Below are experts of layer 9 (counted from 0) of a mixture-of-experts language model. Rows are named router (the router's row for the expert), gate (a neuron's input weights, with its number), up (a neuron's input weights, with its number), down (a neuron's output weights, with its number) and show model dimensions 0-159. Each number is 128 + 24 x the weight over its row's rms, rounded and kept within 0 to 255. Numbers have three digits each.
Before each expert's rows: "raises" lists some tokens whose logits its average output raises strongly, later layers aside; "comes after" lists some tokens at least twice as common just before its tokens as in all text. This comes from a sample of Wikipedia text that the model never trained on. Tokens count by the router's weight.

# expert 29
raises: "2", "1", "4", "0", "5", "9"
comes after: " ", "1", "2", "0", "9", "–"
router:153148208147147134139134151151144167147118101112118109115125122182149109079101085137115122115132122092121155154142095161139133100121171091128111133128113053126123115106087152120142108124129125069086123155102099153140159117114121125151114132120135139130110113152102120122108128147141127165129133157140097089117162120114136162178081111156182122140106111102107143109100183120131122129149159153145108100107123131140144115141122182129129085135132109121127106085115110108146131116152143
gate0:145156122137150157088105129113101137134127183094149068113155142169130090137135063131123085134110147103147135142118132120082132166149146112129151175117120110106120161145117154122200147141129151128089153156130160100160096108146127132156128141087139149148106135064139091127098121112106159148138140107125079127136133169136106082144107139141171145132135109113096136139138137132113094138154132149146137136121151135126173159156164173122125108138161099137143138141136139155146120131144143
up0:109155156134141152102114149116155133139122183101102162095113102098183155141138142128134127108125135110134121129126132150098135140165103136156151132135106120074122151140129135091167150134136149080165121103178149108150142125148165092134131128147177121134093129125084130125130136115094133119136110146165128137138146140140122159116096139097111102149120169129147149083084150122164116145061124151136151104101154081139136150123142182129094113115105174191120164153130138147119107134145133
down0:115124173118115138106096115147124156118125125153145117140165143151146134136182120127089114101140130170147094096131129119137155090100134159117128110101069145082152135131137145167136154111071208147155101160099139171083128124160125184159115132167151141108128142101154123110113123172157144160118099135141108117142111141092145130093108124127130150109123108147119145150135139121098144112148074097135092125100103162122160147109108119072134157134140128134163128150121128123142132136119106
gate1:103129151107104081155113183146152131159147079093085137150118107113131114145168122159143144097106116102151077153149149153120123105121153112114097087135126108141149131082102137146138125144142137164142114139129105163147146119144087137106132157099111126118132122124123171077108112103132169128104088115123175125077087144111122115160118133107113184160120128106158122135092142134116130125103142122124087090115122096143089131107131092084114117101147075124110118081121138134138133136122160
up1:099141150104126148145161161138119073133135145142104107084074145155092133154096152149132110096126158133121105160143093167119097105107148107147102154159125107142112159119111179137111130099111071143151121105134105146124162115126102130110138152131096139125123103120071137118118141101091135100103160142122144119115144113117136156134125131126109134134135125126115156124150177117101134091149076110139071146121119138081125148184108106098115111098153135136148140119137065123132065138110129
down1:119146153114131113118105121159095130065153104153114116126086130112120126178115151137125134115108148067181146151140176125101163122153111133102104106111132112130141134150100135125133148161171101165097120134176149099110156127137144139080159142142159108104155142184082141171141097138118161112122131112136089154154111129123089110147159141111132135161192133119110128135132122099185132110144095123123139134145092114124160128106143116128163183110141157147143135106150099128118127124120131
gate2:110125126155145117130079147131150132137140123101140098140107162125107114102098130158109117144112145118092141152112103115091101117152127136144128088142135145095111131113084129115119100107164128042155104116123148144133134150115127144114136095146154106144109133129100138067112164146115102105144147137141122141158146126153156113119111063122112137147111105101118127116105080093163076151158155137189125085139134116176138144149135156123142089136150142114081149095142154134148107082095145
up2:152130162093160128107134132156133145096128123134123140115108163112137154122116123123142087161112155125154162103119127095160135141141186129131129173125151121165138130062121147145109166128134174127161191143111139117128124148130151103130137118129151129094119128095122087160090118114146126116149151170114110124142125134115110142137124130133146139147103184140182134147151127121152121195157100126102123107084163168138150144129103148162143166108174098154101146127094150116125080126105091
down2:095118155156093140100136113135083158106116138092113166097135183169120150093109141146104156154163088127085166115134133090123140135111110126120136077154148112150097110104128117106128160138113120109159135103129127139141098162079120103142148140085117150110104136082134110119114112120099108151111153135136186148104147126112188107143124098096142106138168096131081151138115151100156149184110138156111176113097146105119168133122123118112131155124112154127122125136136150133152115117099148
gate3:157126172129100171159172140131128141125127065135137103156121171105096127140156199114152136094145113135147111143174115111128118160117127088141123069116138091106138124110138145126139105135134146092137141094120099094142097127122146119116139093153114130158178108158109135154126110140132101118108110120179116141132107137137124112187151165110106159150140081132142140125163126176097088118114120133126127156160098097129158118140135144149101090128124105094159160122137127110171117100104128
up3:101087118125094154100112142144136143146120161145114138131106093124144094144131149113149158120132140079093092117104143139145154193141089101110114127108145119127126104135119112106097126132147161077148104098115136130124130116097111118155132106142105121143134081138121151114116151136107101145131086086127158117093114104139147123119091122102093144140126169148146089123148102127132114096108107083150169157103138165161154090119179162195141116119081141120161143103160125098102127105143100
down3:121150079145110133123144108083121137113162100153109138144109195105127110162126129152113109136113136112123139155119132124163127157127165166123095162120138120110154161106089146096122161149083145117126131104113151136125095168098100165155135131121119155131129140132108180098146147165140146114148125114155124137136142101123169098095104098107124132145152126142110110110110158127120076132135145134126123147196121104163127148160185128119113085085157119147149118134123114058141081130102126
gate4:132129163093096110129126167135216158156128156119121105153104077122130124131107128105151060132124141137135149161144131124100165140143173130148137132096130112130121138130104140113167135133111129112159093102109119117101081113116110110141151159129147123139137133146151139103121093103177115109137118098165073098098130124165142107087163120161128120099093136115132120124152126120122130093139155159158090140103093129186169096120160139102102132122128101133157106117074126127124114119126137
up4:139107102101182128144146157121119085136127109140138088124139109132168104187095144138166096103143083130104159107122145124146131098128102117114100119085117151103145158135137130139060098111138103072143142107162133096092155144122125143127144091165136116151129118113125077134098103143136154144130117160147137116115155143134136136126108110127110146132090132103134113141163074124148078141134165122115136121158131090152140165095133106159129065105088133137146124082126136158108135110110126
down4:086176111102163177142108161191095134153159139158121144107121104110131125118138110091128104146140124111105172141135162155144138125105143145142112116127146140087134125148128104125160117052128128134157125097118136115105130150134132120110140109156133097178129179074125145155113165094126109115091150084196132119106125166125112103141120127143118130150107162129141116130110098107099133108104122118133154135126168159114088107128082140114131117120130119105135113111143131103091076168126146
gate5:133138165130128128164099109136150122085120166153133127129119128144158158135082105151104120099107120098151135109123151139144133188095121153105105154163133093127133094119130175151119137162166104132126137114160120125117128124077133157127190162111107081123089135100136120118148164184112107146119134144148146119147081138144157137166115107140132166167123143120113112137120119135130072141131134154153160162140097137147128085145125111124131141129070098132131123146150104131092139056155133
up5:126123156115095159129172150104137125144134098141139132151138113117144128104123173078090106113165121118115148117125136161120155107110145137134109107135128148116109182146164152123133102122093141119090121133163157144142136148116142141141096115167085133180129118159126157107139149157091133131067160118105115131105145117145140161102117151118118150109093114105147157098112135177163150093132083174107091118102148145111108101178124100116177143139091166077123142133133118154090122141146106
down5:121142137114121123127140132140129098098108150144160098129112123116166112087139122151124122123102137128172139128106124135156157120094098152124141137113146138142169105110071103141097112150119112123130105157124093094123160131114127133089162120096133091111109144139134134126179138136151126130104138143118124107121080138114135133138120145100186111164165180130104077151142139155145151178105148136168170177170106136153100150176105133138099156156130050133116130155095133154137151101143151
gate6:102100131160071122142116164108156121087098121167126116100171144121144149105159135114107120141115110109165138138144150141167098107103163148137095115088145115124159143127121148090136092126184111136093116101128143134122120117108116121113117147106127127169133146175147135123101134122108114127106118139113158112097106112111112091083151128128096162111123121113131163036152140063152150148116134116109166134112123072153128138123094159155101121131132137124098149115168141100138106123145102
up6:116158142109123101146117154126122184130163142145131092110116124123105110109144152130122136110107163087122122177100101142164113104132112155176166124134111152085127146093079087138087129130102165184105084133106133128144098116110145163097150153115147134111139123109124171121132139089139120146132129176128087133169113115140119131159131156148140096129137139126111137118136162093134152119101137105111162127134090132129119140064100171111150074099086111122135134133138180107106118105141137
down6:159132112123126156138107168131099102161121140167176132191149129125137123140112139097143133139125152105132117133165118159114168094138141109088088137090135166129161126164163102150158119153113101134135147168120107125124140181125166139156144132103161091138139134149162093113154126090142177097144090187119152151106106136105143106120167100121131124142159130120161166104104142124103121115133124132084136127111104144148115176075145114118118111128133130122068094132127139121100144107114114
gate7:119124147154133160160115115129137158123133141144141124148151086121135111133137111091163160107087096095109104123131130157108089125146164114104163140154098140127129132110121171111134142137090150106104137127141121128138167128109138142182113121089066176103122127140139122136161142147106150178125146149132156096109204125149119173132078148128142155120157121085097133129128144131054135110137155128164082109120101151133178113111153159155122099131148126138136156105133148142138129142101119
up7:133153119110098141123092140113117122169143159093129136136201112156119119153136137125141116119127146132145112156089057136148138123133108131147166153170105148111127162109152129093134137145111153136100139116115159152109135106088145127135159149121108136110136101108121173143121105146183096141101147149140108147148108150104138149157145196082144160146099146128130113171142119142132133162155093123154146117147118158128146167138167125139165097131142112164078122151155159130081143151096140
down7:147117105140100117176128171138142119079150140111138150081143111135078094118120113076116132146120118145121099090129171147083129143108161129134154143132134117109105113131154123127143127111081120104109132111116123086128144163139150133120108142142095166098149121103147142083125128096100098117126180126098127113120121109178084176125147134136167115166136131091180121083117101163144100116164129164130121105149103126188145139139138149135143119075113120108114147163139165119112122113132105
gate8:165111131072145112116111122131151085141103130155110115101089106123093070136142099125138145119146124105121152127127125094137133164108103138079115126134142098145118136069109111117116116121120143096127105128141101174112154118137133095132122088162099066132088202143131113139113140155125110162122136129140125103139173189115147111141085092132132107074126118094136137147135149103158118158119167116137101131133132087138121144142151149171085097118132140114129136134152154139116091133129168
up8:117114112120141098154136164166128108146120089113125089077130152141135107137164097150119094168093134157135175100133131115113149139147123096164094120124151088100146114118153132126083109090097159114160112169118129152083109108134144098131154165141109119134095135118129107138113102135098083137156116102102095098170108118099145123145108127097119096136170146120113133108125141119121126170146169147128167090161122104108112108117143159147095131132178128132151107113138122169109174159115083
down8:099120110136131163092114119153158111116071136150155144087117106084100115063115103137121161122113147120144135142120145148138100107136147149096148112119094148169117168132119090133150110114126151129168130093115103106121192124182118081111091081133138121155088150144142145134120129127108106137104129124103137094141062128142101110124125106146113072151072148130116145156139153102134140174105111113125093167146145144126116128087126142102138079109124102133115131109129147132123127145140115

# expert 12
raises: "-", " ", "=", ",", "Scientific", " \""
comes after: " |", " ", "\n", " (", ";", " T"
router:106162129093141093113119135159145122141115131123152170114166126201142170055142118151095111157104129116131145142149067121128122118064123094167126136136135122113180117125085110101162127127149148144138129170097087122147102093117091129139131159107143123114107196118119101161104146153155170125123129113155096144114129123144124153132128089142152153154106139116108144130106174125145137113145122146121125120133125120113139104132108161122128159161097149114144149107140127122172166115137102
gate0:149158133082137137135111100111117125186130137147119167116092178156090129141098143139149076152135123137124122128101104115141132126163156094165166134131173140111125153159076105120135116110084104150106135132115143132113127109106139144147107125094153141129137196085082121113084115123134122106170116113149116150128136119135092161110117091105171095140124116153145154154139140114142166091108119141145155106110142120114084160108102148145161160162136125127147182109118134147117138158158110
up0:137123091125158125098121114175115129158180107100093147117122114134134150153167159148090143137174148114118109168122128143133136169126104127171106145149098107120149132172070132135174170139122154093093116124160092099099134104163130139153112145101095131065107144100155124143109142142163128151129115147137107137116126149122163127113135136135122116140129110133159131114121127169123140114129127148117119143111159146147168098171104156110141204086112096134130143098123145133122118142110068
down0:134140135125162131115109119084144116134130118133154118120120132119136120136109075158147089138171125136121077133092129158109112124078136193120148147092147076157081116129095165096133122143126151153098125124142091144132135127133155107112139124141122105112116122111111179096132109117082128082174127172140115133100078082144090118146135125109148133118171111131194084109110090145147104117117127146139131122091100111124113158153098161121084149145117118131111151114165129127121135146161138
gate1:143122126070137124137116134100120172148093138166087111139116142214137112119143099121117106156092154125111096120111082107161098135146123118146109119141118128124176105141151127092149147089109135141115146118140082150200119099098092124096108161130157132108158148117140134158120118121136143148148131135092123190150095101110122134120125079151150145147076161138124139107151130150135111085131128123105160139103161114135153072141163128126133149146122134140119129130134165138133124136134088
up1:115101111114117140089089107115111142081158108137147137116135129140112139153096123118135142138126122129107150101132129126134182109142121106082149124152100132191118149134156184077135144101091114093150117109120096095121150097170124114160155147130105153137109119131112116107125086118141089140095118143154128127125106156099112146111100141131125147118106129114122125166089118131139088172116093130198131121096113165128078142138125168133164129109115155141122110093136169089134126079153169
down1:151152141134116099108108147149126096149144141131114117086090118081085137124136122137143112098148136115076132152121115112116086130107141139049158111091151119186113126090136133123133123097135133143131134120114083154137121165132142088099175115097052086092125132123079141122120129140132143118087111097142134139105101130135160152133142102159123156125091094148106122135112135099130136133082090126154121157163109122124143151154104135134130119100158121137136112125155146187150147097152119
gate2:114110105085134083142114132119189135164126094162114116140159117200133128124124156149129093153125172152124106101169078102096160112132137113165138150175110145122181134138101106091156121132157115102145127154086101116126097099121100169120123126122092126135137123116150112120106148144111133118099176089104093150131146142140144125156133124178147147151143141111120112148129135105138107105150131120138149121163139081088139115094148122150128164136156137122096097110165148151140146114153157
up2:123148134131137130148104119152116135091134129153116137092119121040128151146127149173150132127130128109104147154112131141149123097130134105125119110081129105143085059129123119113110108142111148119118089101138125134136144144128118081150124160124147114174123134124104138140118153116121117082170088109124131083136067090121092130135124133124102094111156142107131150126128126116103126143154127099157095128109169132166132183164122082089154126144140106130178113132075104098075146140138119
down2:109118131134132131120122098134131161091128109148139121152108139118104134113093111135125118157127119133075136165166125151134096087150182109110120095132142073108119120118123144116134106150156122146116093120101129136155121121156131102148135132120121141140118145119105120131126146134103140153136079107130107134094099087084111094112111087108147134147154141124148175120140125166142128130131160129130117129121142132160164145123125114113152129126118119173127094165129101000157126133111106
gate3:157063130148122100119117142113182151123159156126138146105138160137125136105138169116110090142143125134157170147139113113117093144120151136123135118102103107151158097184097152144139152139114141069148163139136157089133091132122089120132164158136103116139115199147109098155156111117135135111161132096106109167123111111127130127124105148132127128167115126103122143117130145156159150113158112112093183114122143123129135112100093151123139186173106128133103126138160192119130122132093123
up3:156147121070159094124097127114072139141139119146158110137171140118146097095123129130133158128094174135121094168092155166144081124112109153088145136132090114138109099143128116134118116131137093104112166133163106174093136156169134135144143149122130130120097139113101112148134122141133140095135134089167113155104139133154115106113154141109095111135163095115101103138116122146119133103114110115128127107047116102146154132101135112133106111089111116133090082098061123130133138143152156
down3:161115138143149141140124108137165135087091111125116125145164122169146117087097102103123134113096141118114103126154139130098139093115147160115153094146083124137156128154151158127060134112106137158126137139141084103119108129100098154125085114131130170171125145112119096077130158110113153115132122116107098122099107099137097102110137145107121107141142119116122103094124069078123114122088136094116098134090121135146160107116096115157123092166085120097139159178170131103118140125104105
gate4:148116117129146112089119129143127107141112134085102149102109131135096167127141130122111116149116131118116109124147129153075111141123132108140116138124139096135175122123099135152121088166177093135149147165131143168133104102149133087098116151123156161110137141092171092113134118133139156126104111168114140124105176144082105100117131132158118152105131141098171137113096169099156102120122128177125149079126116138122090086091110108125168106127147136103136125100059086147158084134116098
up4:122149124183129141143157137109102179120136098136143113152124119140128119142115082116172137140116149142083104165122080111089128115120107110085137127159113084120127114141147183149104136129143128157128105156125136147137144140149138165167141106135093165087130144146120105110152154079141138130126124093099154117153176123130181160080159160140129115151104154106143129118110121098139132140103132112157127167185159103144146108106161117160158123111141151188147114144117124136127178114118138
down4:107134138102109118106118125113128074155140140136170119155120110152166139136111129127124095115129113135132122139137136100119133148119131069116115122060122126151073145114122139136127124113093118138123120117126120134113095095156122131113152138133107138157074132133064138160116196137155094165128133164130116148150136162156181149140140141163188114152104085095145120117136129149091124086108118168160111108149134086142106140161097103115100153076118117126136139113144170133144135137168153
gate5:127127142163118084123156143168131109148112097167114106168118142142130115108115132155117119164122160139157138132146087133120107098082117151114165135133156137112092087126090140103162117143112135157153095132090109154158140123133126144152134105118116117083156162102165162156101122110182127097186150129072173179111153159150137139111123129161138108169116136116135151136156126092128162122120117164131104137125137098091138132162137142132122117133107117127097095116131108134160102180171142
up5:130123076133142143184143174094131215137140138166156175110140121132133165135115106117125122144160123134166093145139130132102141078081149099107141136109138116109082112124132148119130113134136108126139134163133155119076116175170106146144120134119142159158151056105126125147077133110123134118143152127092124128133091121097092108126124098154114118091123143109156145089154152122139115083136128091094130111118113111150098132109131145143120130131102097160164101129117126159131114148120111
down5:131110146104145144171104172127092159143144106073110113130109133134117114164082124147160132132150113126156127163100153128168167113142120135143153112116126132132170174125138167101111134126128145169126138119156141146187148139095131158139147096157111139171116122106087117120099121168087123155150097129138112108131101140091157116102120154130104126134157098175119121148120138107133126141140142078135171094090186130133115134117134073128121149123119127143134133117105113200150103147116095
gate6:149151120125130120125124131130133159172121146101159108175147142099085113099151116169140142148154169110120131127120086148119112113094144083149123088134128122117096102090105122143085133122105138133137163130155127145145121130093094160069122160117088101098159152100101117129111173103113159119127129133112130142107159148127170128111108131147082166198127131119125165116140163134119132120095119106148096135134098178120086085179104131108110133102119149137139121104155174142126128107123150
up6:094134088108131148126100100113120105097157095137096112094140163139139145137115122146093140123086120144104114122110121101128100138092133146126136110162117134143142156129149141120146102149093112115155154107123152081116157131153118116110140125129117101156153132110109106158121132122123114138144107128144093142158141136135122120093081111124114118180133142116182103145109132116125108173105214151133100143148170114158130086118161141086101124171120125149201109057153097155128145144136145
down6:118180153134110090100109153130083111094107051133128096162138168104091100119153143152124123132112127118108139132116164132152148135132183101137087162098102086119112156116115139142121106109136154109126073136121140110136120162119111127137139113114152139110111144170101148109088104109106106116108153135087119135162102141136132105103141144109167135075108125089115139095142100146133110177101088129149152115138118118134130117143148136157181104128129158095128128151071118105154108141136147
gate7:166162155105127108190148165139122121144084147123139114140101154093120156103134138154131165154066110111120153120113114096106144098135154136141113112123117104104119157145139107099171138123162094161170104090116115152108096112084085084110140117131069111128124145126110104130098104131179152162133120148119124153120121148118102121151157093157127117157155141131139104145147136122117123103105106142141139147131156151131151113118109135147040162116167123109154175132141128123130127154126115
up7:127097124167101113139152122129133122124139099149084093158145081126164155150125090117109114124110158111164108119109108138111050150143139116113124157140147145126139138117143128184094133111100110153101149121097186144121138116125116100168111106133102166131156121151106154094098101128118110112100151130139132140122128127146132121123125132125146126188180138106145094140106149163160109127125150090110067143149132120136136165092139091167101129139169176117098083100113114133114096140138127
down7:132114120128157125125121090141112122093162086110120125157139108144076085169093142173101121106135086140128173136121117110135109162173110134102170147155125179122116086105082160090097105161135089110100118122172160145105156110118141095109118178164143127101136150124098124132160126142104104130118126165119088152161154139115148092116134094133144154108117167111133104116136146129160140097121105121098145139125129141136133132111137068178134151125118137120123122130168145090144134159139126
gate8:137140140100139174138111123127156144127145151126118123126127159131093101078141116123118154125089133124141145134168104093100088155147143127172117103178156157069144143092079137146138134110106132147132115110140105087135065118146118109118150150147181123150151198127117114143147117075130107144136116119151126150090125136112127113131127108090133147115134104126132144141126155098129082151112123134122116141133114103116174141076131107073125149134101157097150144100115150140143187098139155
up8:126114106118144128141175092150103135105124167105153115121134137113141134144138130153134122132144145125136106156127132159164095187157097149150117189134131109134123144120152148086103116132093103163096106095143112123170136142055101182149121109113089122093153168097101118151126137119122112111139130117132122130119188121148111110141145114065117096116121125115127119137133173113156153114141116116127141091135187139143155156158124102141067145115140129150122116122123131107133086076112105
down8:097137098132150135143136157150076107120163160132095163168150113105121136097142131139136117123128179160112103125126109132134111157160131125118146146128091128141158100109137138105101139084146152144126102143139146105155171099130132167129131130149100120147154111127123100127135113121113114171092127125136151098140118106106133174128117185094071140100122128154129119080132144111134138152100138082100075142120147118107114118152087115157094110155064123144123070113120081090143110139085116

# expert 27
raises: ".", ",", " in", "\n"
comes after: " the", " of", " The", " a", "'", "The"
router:141139173134159122094150145123108139142160118111112159153127142142162181101103114146129125126143083147115165117146120147122110111135175108104113137082108121105152105110130131129104117076143161120128130150078085149159114099138096111198114130098143128139112146126131082194086151144131163189122126114125093081099104125139163137148117139140128194111113102116103141141134111137131118124129143150173123108120108083107120149124132135139110144104080116152103120123124133126152102094137120
gate0:123094181134113115112156113135136176151157164130131158143140137154096142135131110126155115097150165122130135060134095161120120128153149132154107141109095161091144115179136123126126156116134185146137142123079106134122073166119086151139110117123115111130117131122113110141099162120148144158113103150147090112110094159165153155104155115133131114075143113098108144103148122158131141174125141141159102076131130105121133133167148149143138147136152141139112138077118153081160121095101111
up0:139113151127099118158114179168140113159119137158147130143159117121120108118135105145112104160125161113094122156127103144124121141111137128137131113152122139145129141093131132139141135116164034117152119123122164155116064175101104138151123128146165151107076118131144137138145147111146178084086147105159137159130139123125122134146136118145130135148103120118119146108161098122155081171082057139159078170126123120133133149106149147103140109093164134136132107151135147128085129137139142
down0:113148149134132133158134106180093165137094126119102115089097134144174160177144138156159138148148132147138138133081083175112135152132174100101161110113126111152096141154130133139160137136140091160124132142156146096143193127137158099125111147152147132110146154171129074074150113107114118141080090105123109156113100139119121123136100110131119086149107150164107166136115110112157151127135129070113136111129120137139129099163137152113111089134161139164122130123126122128165152123118121
gate1:097109123158182127104139141147159094154131105144152164121129188160126139084151144148118128117135130149098065110094145109102109165136139107157135074169151098108161124126081136139136103129108152148154149110099135141085117090132129118135126091136126149145111111138139117124142166129130120120155128113158101099101106141131160164136111148172135153130140132097123110121117100148135114049124115115154132124114123115088150164103097148117145120101156140127074079117140152141157150121126092
up1:161151131109098137079166096123112113139114115159101164161165099163144105133135106127126102067139107122160144131124124119161139166165132135094159118144122123116144153141141124159155083136152092133131139129126118107088144116107129117150142147082112133129137106131105114181180102073104147126103118138102122153112146119144147112091137126167150126116131129086112087104123148116109178088141126146139092122102123141131175124151132137080083131137082130141111121127146124090093098107102088
down1:155146139170127166127148125144093085093133101123114155180142108137077182102187131108147160105148127131124116118130090100141125111122175136106126119105124169169133075110111147136147126131140106167112157125149174133119151106111137104098120166114127135161169131116090114140112113138132094124138179138104144115128138098120153163127126099108081098083107119154182131114129105145090130162103128119139128148160123164128132142121103117156123113128132132158109101139141118149109172099119171
gate2:130115144159131097109117155078163183172135146144147112170101171148090171137157130082168118116108122118130121121118146121111109111151120146110153136118100115122138159141139100149114148096132127130104122160125108140150138155134106100117129133106159125134087185136169082140127110182151105173140103098127120155118096136116119102101161146152123126095144108130138154119124134087135120152110133101152104112133149108150114159150115150103116129165081198156121110110107126089160120081116113
up2:140114103144113129119105170143117082117119141131106087104120139112128118130145167117076124132168138161125144126160124107164114126108127113129152148111177094155154110119072158123105123144127117098092111103116113143167124120096109080092125112133108183122124160073107141141124120175152150121119160130160144141098122122099058106092157118136149117116096152153172144143133092120130115157121111122117148141105105096110143132126137102133147092115144148147112154208134129100121117136103099
down2:134118120151120149107107160121142094117157168112121127124104129164144124157120131145148155129118131164137108135160156112094118123090171176110150149127138139127077114131126131141110072151087161152085137113140109123121159135103185095131102090154100124142108166100131095104120114133144127148112101138136161125152124108148159114130089107140132144114100102190133087171101151138131132135126092181118165103121094109136144149116117082093137142122143105139105123119127131199109168101105124
gate3:100128162139150145071118166133117139134126160116105135138130148140134133122157076155125139156114133116163119130077081144121094106118169147070080134085140140125096125134104143135094132123128137098163123100083094152101130148110139130107098140155153111073170160154144148101125097149148097119095135100164125139120165151109109102116113187129152141132137115166112136093173111136151139086111146172161147142103143136101109154087123144127119126117095148141140090133114128114118140119119146
up3:107148133116151114114122128101117138156152103136129079162087114028149119141151081143127083121125107147132144147097094104134121130121137164168121066185118126130155150144143126142131131089124089100121152101140138099090164111109121174146152157155135154143158173123111124131143167136146123137112120109115136136169138135111110124135166127106121095175117107112109100151119151132162128138119135149176104115095107109164104113156121095116126182123131135104144120110128102128113125127152118
down3:149127173140117116136140125130172134121120133139135138112157111128117136091150126115157124081156059125157137176135107121139163146107118094119126175105150125149159116137117124071107123121141076117135108123142103141066189109112142122120125101137160124133097138133124142143108152126140143100112132118147165102143146146088143132098136154122095169139077143109094086096160139090126148123081128103135134101153134144139138114155072153125109123160130114106132104089169118169157145097146127
gate4:095089169140144120093111116116104140190079144162084164071125174122110147124131137135132149132111112121134183111104130141111099139162116150070105138102154147149107145102117137111134113102140145112122159110133168163134096107150131122114083127095122098142130099134107164093122109140153180136147138139112085128118145174095152096162157125167165152140144125164115101116129122145140107148118128153121154139107116123119109106150130135088144145125107169155127118114164137110143153087128151
up4:141126119119127131114128164120133166176109161107067141191115123144115126134109133150116102112141171123141102108101070143147137119120112125120089117176146109101116146126112144139162147098131131081111133111110091128139213130092092121179113115137173190125113160125130129131156119095121136094152158108130097105153137118095152120131174096128132131127133165148121140108123118115107141136115144105118128114143102136125189118113102112081120145106143109099104169124120121144124119172124122
down4:137117136105133138140093068137162067129127093185127169129106123091158114131077139124112142147129137119080093169109137133124102106127115127117113149152148098115124140108133127147107139139148120097109108137155134120084167132110118124085161061162107103114140115158132114147116095124143153144147109142087174165091111140139101142135145132138080121139111144115159154125125152116133129118160125070107113133144150127072143136129108115112135116124114110166146151093175099166143128154116162
gate5:140145187143075151139109152150127148140138095163124160109140091149125115128158081145097075101146074140123127162095118173118120122150116117138121121141144088126117116079094116097100111127121096104138118131145180089151082125134121100184127102152143126072120118127127162126124134114096114137126152141104195128107096119156134097111137146123132089133124109109152112093090121128150084124130126116141122157112109102151148118154174120131107100134140168164119139119117113158122113143129150
up5:146101142092122163118092111074124131123113131123142127079113084078115130135154136122129127125130078153098109133157137123113099101121129125096133094138095114090134131128129178152126087172139132127141114108119112101134084129139141136096096136149149093111104124131149102145131112108168084144140110126190126113083104136157151108145099128181145098116121152097122130100105102090134119118141171132078127128132121134119140077113145161189075124141133133113113104137092162161123151106128123
down5:143135094157113130134117139081147122086143143157155163143100104135168140150127135133105134110153138106094118150134168106124134153118156130132134114136120095127108146112098098131126063177119117165163130084111139133183180139137129121143137148129139185083136098125110139127136104116146118120119152139150144138057165103189087105157152107116149105149138102134108116135117104097140132147157133139150158159099088145125163124081164105134096146145165136125150136127125123115115121108171129
gate6:158152139170168127132092165124169158115167123109120143138117112112093129090090123169123135125109116104131146134154112145136099128151130098144142145142123132121158132145154108116104141124134146086132139116103114149160141124145106120163158133120165088103176119107107125174128171099136147100133109159147092100074121137170120119093142140150183174095137135099119119081156116144089164122110160176148088134111132116120144110090143148170143162084131109122114116102156143127100129098142114
up6:104111129139145134088171165171105134084114136156159127134118106171087114133156119149106109102123114128117125100146130117100153083138090104120092143161134151142104140135146125141175153115119155127160131118115155126103089115129106133135135103115104168152143129136136176150104157123117180098119181088145151079148108143113103144100119140132142186150107173118127151125135109148094092123140120122157083092116176156133166113128133162134124120153127139135134152134155112152121126086077154
down6:140142101142135115112098106105130121158107148108150131127160134161156103149148123088143130124146133126104111158115137140169123129095154151137145160128126117153121099137078121139130123139117103127059088150139130124083161137129157117116110185146121153156132097192113129085135131138135064107149101159138121141151117147087143162155103135132118096112125148104153110076117157117149085089121146125119168118148080140146144129144122160084134070160127125119136125086135145098134133177130127
gate7:132096153107166111130077148122168154094096157179119147137110131119126114123125149153167125168164119134129145108161129115123122139102159134114150129125123147120115171124092091113101105140162091139162111116106132106143147125136133125129113119131151154142086170141098155104111129113135161105149104147107158145113150166060111147117127101156164137104107158174109087091162128087099153108129123124132127134094137117133125168171137138124081139122136130136085107151084175094100145127115157
up7:177139134139143111102118102132121127117111129141087142112104126142144158117142113088128116111078096102163142132085126147102150180125153147151160162121164152118144097093132154108139138143146119098131120119109127120130135095116107126129158123106124108169102142108076152138155100135108177134111156081155128114112126096102151132144139062140179132128133118135136095155165131103118097164159145116129126137119165113124115094157147108095139090139130149091110122163138177115101139090166070
down7:134161135144110155150126142129177129137157109106124130128177164110124147123130094122128116193122112100123116125122157188136127119166151137130138144115126124116153092147130168126128171122097107079145098159134116126105097126115146161113145143126161139125121151141134120134150102098154181128066150116128142103105095137076121156142122112095104073122098107149119139179176090132114095135122119155123135143119138118113186102139137142115102121121162126123132096113122128154106093134063092
gate8:066167140183088148100074114131105115099105116094133113131129160141133158104187116112101137140145122175141136149140125123090121117117137141152113119109173150138172154136150142118157128153106157142140108089119129100147098156126138163117123109064112093093134180143144139118100148108101130116126115134123089108135101165095151121123147126117121134115147152084109146130159158173130120121148162163163155122146129121098123167136114176141091086126139136143115141110127125115151166119136147
up8:103116133166114122163147100150094104121114108121149151125130103097125112133120128123139143146168095171150138149166154117119140093150159171092173120083121084100137110121125153153110162152134138118119163135089117121142101125135142141141077149103079075126112153126111136151127111109123166114093111120142181143123154091091117058138122131152130124108083120144126147181108083118139126152114151106135148133122121104128122157093113139131096117122118165105137111112067097133165151132129145
down8:123128109147111094137172104131087152087146160116127100094065159122143101146111150153160138141106120093155124105105110136118145127190171127117123126114129147077107128111126139151133109082102153117129155151124128147100065161139126132119107103124152155163093103102075168170107120126141121134120126122157141093085140132118127134153118128183113148110140105153117128134147123137128113080141124151130127139158127121136105095159129180147109101112095156129131117142086086102128123110083105